Experts of a small language model.
Size: 12 layers, vocabulary 16384, 87.8M parameters.
Training: a variant of SOAP for the experts, 510M tokens.
Below are experts of layer 2 (counted from 0) of a mixture-of-experts language model. Rows are named router (the router's row for the expert), gate (a neuron's input weights, with its number), up (a neuron's input weights, with its number) and show model dimensions 144-191. Each number is 500 + 50 x the weight over its row's rms, rounded and kept within 0 to 999. Numbers have three digits each.
Before each expert's rows: a language model's description of what the expert responds to. This comes from a sample of Wikipedia text that the model never trained on.

# expert 0
It responds to: Digits, table pipes, name pieces. Digits like 0 and 1 inside numbers, table pipe separators, and mid-word pieces of names and technical words such as field, ando, rack.
router:460497507499485478469508528446522527498554464623594534444508513470373452504431498507509537389557401423521538541439496511518447444469591561463489
gate0:484555512428604470498513411516505536557528566530494423474566444519460486552527508448509456468461491412523569535491450404595504496518435589522518
up0:458584436503523463544527466514514471492517553619497508505484439536480542475527514541506611517484515558447379452569491482522487450389491484451532
gate1:547515612431474525429479515463516495512493504463570442506566509421497474475527468473513491498508475476485480486548437532606448545562624444500497
up1:582509525591443476550438555453463642467448404464377511557494507460371558484527562514549470507479627476512478478516479465491540492514462518554531
gate2:325603565542495500611500561522564571489545548525540423599478551480498477534464476480451560450480491585455457489601529464559425546520489483521508
up2:523462480477526544441526539534492458507537549577512459541449519575494469450492472485584524541495518525369528477484626575456491499476542529508513
gate3:463499421469521462572561417444423537475438468424542439400533541458471506495490541588495459477463494447473482555454528511503534468519520549512579
up3:465470457469532497483612548506512598580483559535459495506570488500549519550393499431493537487547493599557481461541404493484438532526609470507466
gate4:523596508482481504487560415500511565474438452583527469520506451477492532499546541496468510553575444476419461498489510576456485498519573568508448
up4:485428525478559540551509461531512443540554486549481475472500460534496507595462534532539515513453532470446514505482518471491586514459553505559541
gate5:517551492444535578504448502481492574536502542423461434458541543522474397549474403436459457512488522429464519522476418466540477404561488550489544
up5:492492544492513471461534469598431505496553588537489462597513522431433482513512608460454550541533482526403558518541443621499464515467544527501551
gate6:504414517436597449513492459421444513482479482540499536494517510500511437485496522489471410494606603544520566543496437531487503418506577505500610
up6:509555610471538519518527494503389500481575441462455562540494589539462499506565592501501414518554423463535494508530526543503448582456482520504541
gate7:562555425429470521438471482532528495527546551522623428549484590528420457504562528423442533466499556561446447511544507414604538496504530475471487
up7:498366550499470422475488515575437454620470550500515533471476529478526620493485520462601618500510535434478486417461531491584444576495546579419356
gate8:526558527504508589501435527486457449493413439522483428518523508569525554395545571527450526424468580546503481555486446444525496469620563371522601
up8:517476409449534508538485494492480433459559555535533452437564518506467548472427476474535449469469484393487484505450500565575458552488477526406511
gate9:455537548546460546459475403420484439466518569429567445420426405473524540635502417580490415525514517456513534458507418458589511597537484540570473
up9:445506374419458521505475529472542498489491469483507556475556504575507418521539523433509544511483439462537376449515485553497500501499540503456455
gate10:488442455443531508495507479445508456561549378468537568443471437513390544526475509507386527516500501567555527495489537491489555365508538531493447
up10:464447467638533501498488452447552473443565475549513379518523487447556474508404471510595459406530505402438438448560455553548566523551487500429447
gate11:447506497509400533493499505542546524550407533524514507466559480450480426483520497420470522528596497522489449458452511560512454491512472600496486
up11:525560504512555451519508414497551516593450493463517428510461504564497519477522512443603504573505464375523553537529564612500459478472473426390571
gate12:538508509524567451496519482495464463485536472559486516412525582463558478545480498492451486494645511504452409514503548517475504460476604514485387
up12:489475529508438422571465585507547486567456365516512544470489529502511512483489492642466462480503541528453441464480494483565461536513462449537516
gate13:573487520521435500603530492478494481479437579506397448531529439475578508486512488570484513504583545530399508607463558571491501525534433516562516
up13:434477406498542445499405506569445603558485439556492502516440530559503502520508540558527475491572598546563511541453479518459444436464546549462522
gate14:496527464488501441543505503508476470616537464460473463505472441555463528507506481531546418591505496484490499434582432534490454328461434544441441
up14:558461449503451558455598612518475428480539363532529525610498572521430447498435543459494533465636375505502461458509541412528616544502505396511428
gate15:473527510574454530442550459552488495484387547556425456500563566455521564528605508447497540600507511547460457470526477493442477503454555615451433
up15:547505457551464479593523521512555491557519441502527442446588437498521558541472522477460499606407444427554521439478437470414412479369526427536499
gate16:471524522439399465494496502503462446422471525494536426549416518408480476503567419586492421494455522437483506510485595440449405404529516579568434
up16:442493485456541588537499449585415542520456515483545479509472514517504455509534517511575427514580479472469392447421473430484445529475428425568372
gate17:499418508445563562502477433490572466532452538540439500468499439520547499448392579550496519522611534561484494486486484482482444445496503492528587
up17:545553485508388500499539489488518482540620479387421537507494572478502412467445511520429492479488552528454527506478484434521603516493403497573505
gate18:472405500450454552453592551386450495496506543551538481418491543563474500486466475484537491420469497501572571462491431454523519462507500505469591
up18:471623463523447638555485483558432457544533408502417529468595461446435508474602532516525480536520447592474464540480570490553402486452583502514466
gate19:546510391474510421512512482517594486524494464601480419470427567497532477482547594446492447550531488482530480488474493527539591443466502498514454
up19:474544480548502362499433605556584458494426445456500494449494448561501467395479343544473540564528444490505544486478547541550510536491513426483503

# expert 3
It responds to: Determiners, table pipes. Determiners such as a, this, such, same, another, and "terms" in "in terms of", plus table pipes, colons and leading digits.
router:452466501445436489475466498460537533468499484485545402484525551459433515498528548525541554492582455580569500402534432516521522506540532506497494
gate0:491425498445537389601559539421613441491518591570532518490484420550537436549461506404541424483544554489632603565505519491468496408433538430508466
up0:431618496490484442519464537433555524529606455459444597547532468476501589456459490479504421514453449551439473543471532424465443453436542413441446
gate1:472517512436451527420451487505461551515534434392429502559476587525490520458535518511380436508564434579465530456469430422464537471489509477471471
up1:499527440438432461485521498439461403475574474525568397420669406423416517466422537601517493569570446464505542509510445469543459486489439487522560
gate2:538498484574501539502471460501493530488435541487504430519551509555429395572525486463461547450501525415429379501456577577521568547463573449444430
up2:470478432529567586523362505491500474542435598544506464494485516513455478520482452449516510507550543549425457493417528545499547478473579540431527
gate3:448515458526538504562425527477516503476475532495554494414537604440497377556520512554444531504412452458497414508513463481473519502573506514476525
up3:448509499474475529553502542433517525513522452474594459567472567492478509478486462351469558519529483420426435536514550484536512554435516517538510
gate4:490532567473436455485527431471415524624476473505534439523531436472449450546505535321511531462445432540476626509379628545465488523492489563492453
up4:430476573490397386515361420491408442619455550525539600419493553447483612522553495494503485504515475431554526456564476448426420489524466503461457
gate5:557472477471569438489534567540492417497518488504545487502514418522555484513490435485476414481503429514420498431554581446433496419568524405501535
up5:530450511519526481524490528536461459449437479568451480517559503482573515424510596547491559521524508592489459511476445609463437421532472456465476
gate6:531498563453541467452526513536520541467490504415505519497457516502598478402553413490486462471438496520519521597469591527571457424416433433432553
up6:508490526378442462470473469483587551481522554496518525587556615464575513382487563509581512542613434425461509442510504384552464450445526605427478
gate7:490533459575498527504503519476430517516586494414477542445493499618554442533523506470577562363599510452598550556443538483502521481484409424501476
up7:516500432442479425498461487551577485431466563437525519386556437505515525497534425498461463534467505496479495438529449569502450522492489491422503
gate8:447470593434486519508395467537477524476466505496539571434525520507526446551459441508490438513509570437516492479478512584524555539507380470530493
up8:467595531528441466540571551484502481509459545490491452494557474406481444501438492546496475366501562471483504459460499537543558544468488568564484
gate9:545516519415497455560506516507649552480542447487483565514452592509504523408595506477444496501509484558559566505629440417467524470437497507544501
up9:638435519533517513449406483470481460478517569496540482452568503494536495504531543501571548508529491575536534561634509508597487541534472513537481
gate10:477506464540402426495562433548531401475600388381515585514492500516407545442440466465473444462443540505474435439496548402529553434429531608494480
up10:508428503507463461608481556499443416410504522492544469567494459566533477474486497461434531510533488528600466524521619496537501451455468597528516
gate11:693510502464450326446471471540476457489430418518506485457528511502531468567519497519503495500400556500527562560537520577501508512520495544489528
up11:445551399526610508416444495444459467599550461465530571581589482433492517542488393579574537538388550486449449524496490509533452540505549390564505
gate12:584472629604487429502455480495535499396543612520529460434483458426459413493494482616421520517509476466527505452561534516474410474484530513567569
up12:499566463458505535515404474493522540453526514421430582545471488476485618483478574505486505481535336549446497500549461483546433486507577412509511
gate13:559492427465455534549511504490440560421458498380378446416496482558432356439583522519451516417517554496466465499444539481473571528505523563482487
up13:509558533613493446522552495496481561482533390513465420527477475504535400505533504503472510409435559525627427508522430534544534524533584548464596
gate14:487464510586495452490451488438546452465457585551394507470582444601503537523459448519512510529599473541528563419483454550540554469461461442527444
up14:456437528469528521418510593468578477503540465621491520523540447604473603462556498480522491522558513449484501498529478488481526434474491435473467
gate15:542512393403547488472460589521528569479493454546494452551441442502511598526500459462533423470586457586451466409559501449527485459531498566483489
up15:512523500535438521516603483470444557481493439509454516487504486491492433474487453520431436519580525586422480533446460502507519552521534445512490
gate16:528484478459455464504574489479517484506494605578545511535550436481418497467431502550545529448540544495464587486469534558509486445494518507533471
up16:452529429469491434547528491497429501543542494522488487466483538534526406443484480505605497444508439470533567454470537572428469504519420473502498
gate17:511483498505454500449510470472505516554474473456459391441512476464468531483505490481569481491444536498482560458503506571519460426471525493526503
up17:521507468519497506547543552463593545564477566426454518481558555375423568394408555525491447558414547480461525469487543509527546506518476407430421
gate18:583539591463478531512439500363458466432589507492567514456532454470476425477542514502421479497539410463489550537508433515500513483488506508574475
up18:391482545504542589590481546492524532557533504457389507583455468436493454542517418486507595533518637508370408542518461483484455428571485465519482
gate19:530579467547387522456578552412492482460537429569579582502505453499445460523398528451434530483591506591529517423465553400462488486461469497497486
up19:466475473497532535485452468559453524500431426563480504555532432523438442451532460519495470428486462461441478506503496465457523541479426510452533

# expert 15
It responds to: Verbs and word endings. Past-tense career verbs in biographies (served, played, led, took), suffixes like -etting, -odies, -ities, and William or Thomas.
router:546499472484533461495576494516553568481483517619600462506460542488443511591526533502457556541505524502515474419546521465541537484578546559475492
gate0:496535552461498536524440478521564448510522445516586475563468429374445431486524462452496552511554607536615559563489556388426498451442502510524397
up0:541457401480453514482581460450577493528477475440520485468528484480471421473469573610501605527398507550483542514515620535480570519455532486519465
gate1:519491524593513471542430496518443495501505569488509503546480542416525510497457532435502506562490451543477543500510503475429462420494501500518444
up1:448475526636531530432545428563462562541538462454489563405571494407561476504499465526486552589463511604541466432527435482409457515553477497599455
gate2:494511600491516437465450631499558446467453539600523476439518546548495507544407603558530564533455512540506439443580565499490483426416478517441553
up2:515541538498553474581578416473495516569461481423473537455467477458468524417470386475571397461452533452492595455468501475512505640516529474568508
gate3:463516489613554513548501416500564501549544533489374600464446555550480493496505515633492492448468488524495461498399520543532489547568514525561406
up3:475446475500526478535471540485486513498477434515463520516476575582449465502515552532545570507447427490438485590503444479543468563522623563498498
gate4:601471578526557505566454486529375514529505530431461497487488567448458467406488537388447524518553514554460531515492606469513506466477468463630442
up4:547482515505558531578517407523572473454481508524481574418660443497546572499488496549550530613462520458471512456511359505521524490493452441521471
gate5:471437546524440493416539527457497449483442513454455405582530424519461559469540488606543484461426560516579514489526488586475504464551479506493564
up5:489461527494525463512503447521532513486523452571438526506444495476493564623456555503482517554504487461441541553515459534461427469506489550506506
gate6:484532496473411495559515503469464532437494440491513434502564440554561512486459574491561454474622406489494550427522443519494465395514567419552510
up6:525559530484436485522616533509512441534598530539510571412552516517515509457503490433561427462546481428474492512552502524456472492565516459555533
gate7:465420544572631452477420480528485556494446567461498459450536517570486498398499431490591557528510446456451520503435545400496488466492439469489548
up7:534469498401462513451504504515444529475493501525468515485442526579499501509535533506497517524442565417468491449578595518576602525523556496526420
gate8:605517556567512555513527491484519472545470463493477563445476494445437589499428464492460569480486496389506489449465512530499549523454515555511526
up8:516493458506493519531452552554499471450474594524515435465556417532501501489483521490465490512486461462463578528482584567515489454572407475406499
gate9:425566484415518535506533474537535518384484428548524433453553509454559443536516571466481478559531518522481459436534464615400433602504531534476589
up9:549527547554447630436557409464439526481568498476477441522559506465474532533522546489506497405473492457575551534525473519455517532464623457492483
gate10:452546366546545509488473370544486417540398444472532491525472429485565518470473436452532470590514476485548486589498525441489579485418545653407437
up10:463458566536564449505434578557482478484452484503479523565511497583522421616528469510519454498446553568524519480545481510543490475538413482514573
gate11:508517457534523432430466411494455412516490507509470524411483458547509651407411487571507539510546450500489549531500510508598497527524505535507481
up11:546484539450586462554539590524498570585540521439505515484570455492525518520484591487495494525482649528490420377465516614453561487472541439500546
gate12:519463471462479418494513563637559525524453588501491535499521442475544497438425519495472494417486532447541418565534425509486488453446507443505575
up12:524511459529468586546521466484457486558507494470573550460525437500573508493548450561527519509584555475533536523553408394502450520435362519473518
gate13:556575530463506608460464475536467515456517453640468496540573435486558459555461508420507514499627444600534455446391533557535508500509535527509473
up13:484551507442462451478511537471465498414518429539506482453446544466580522476484476485589513572428371535485538524557566440512473560501442555466423
gate14:449493495550493480409482575498500523509533592452416555402450444536486437498494482513356540487593500526497508558472481576562475633463589426373462
up14:580487515514387450438397544506556448454485526521453511556556424551463455512447522496506425480463477512503539483453522517530461508532527502427431
gate15:407447465521568477595552480492546482513536489487503553456439548541520506497374526580506464493411499476439479501475504529474622501478492543514508
up15:565556445504471597477563474473387420465425518541542492542498441539444529440491459527470432489485497509586504501449574459476472499520458556507500
gate16:484540502517497546444492533472526531525529566664451508528463518563556569559411486563549544584448501486479546415579543463427528497514507498468563
up16:417438533448511489527563526479522514528453393529572440528517428452368407471553488428562476476524542438468419522350440453526477507527434460470495
gate17:444543510531433529488544488495523509620516526547492579500497469497482485522433555474507451567510479473480513480462419510577516489483505435481527
up17:514570478524519531568541490483468574484490615447509534552538411456447435552497520495464506474524520396521462519524495428507474454507370551495509
gate18:427402460519483486536535475484531523570497529499430523489481485539469534500466444455467527564455489456544439502505429419596391482486497538569494
up18:486472566448584404644590473518541523415577496497514422496484429525488527538400530493437482540484433477549444497531472533557526339493569425497498
gate19:570553554489402501458490550495520516508460490493517507514501395556516503538472512616462450541468380444566531398462405479541531481500481416508368
up19:436554448534494534410500456559577530429469426526489594509568519594480593541527565520449443551497520495507498552507491488478496603473549502414477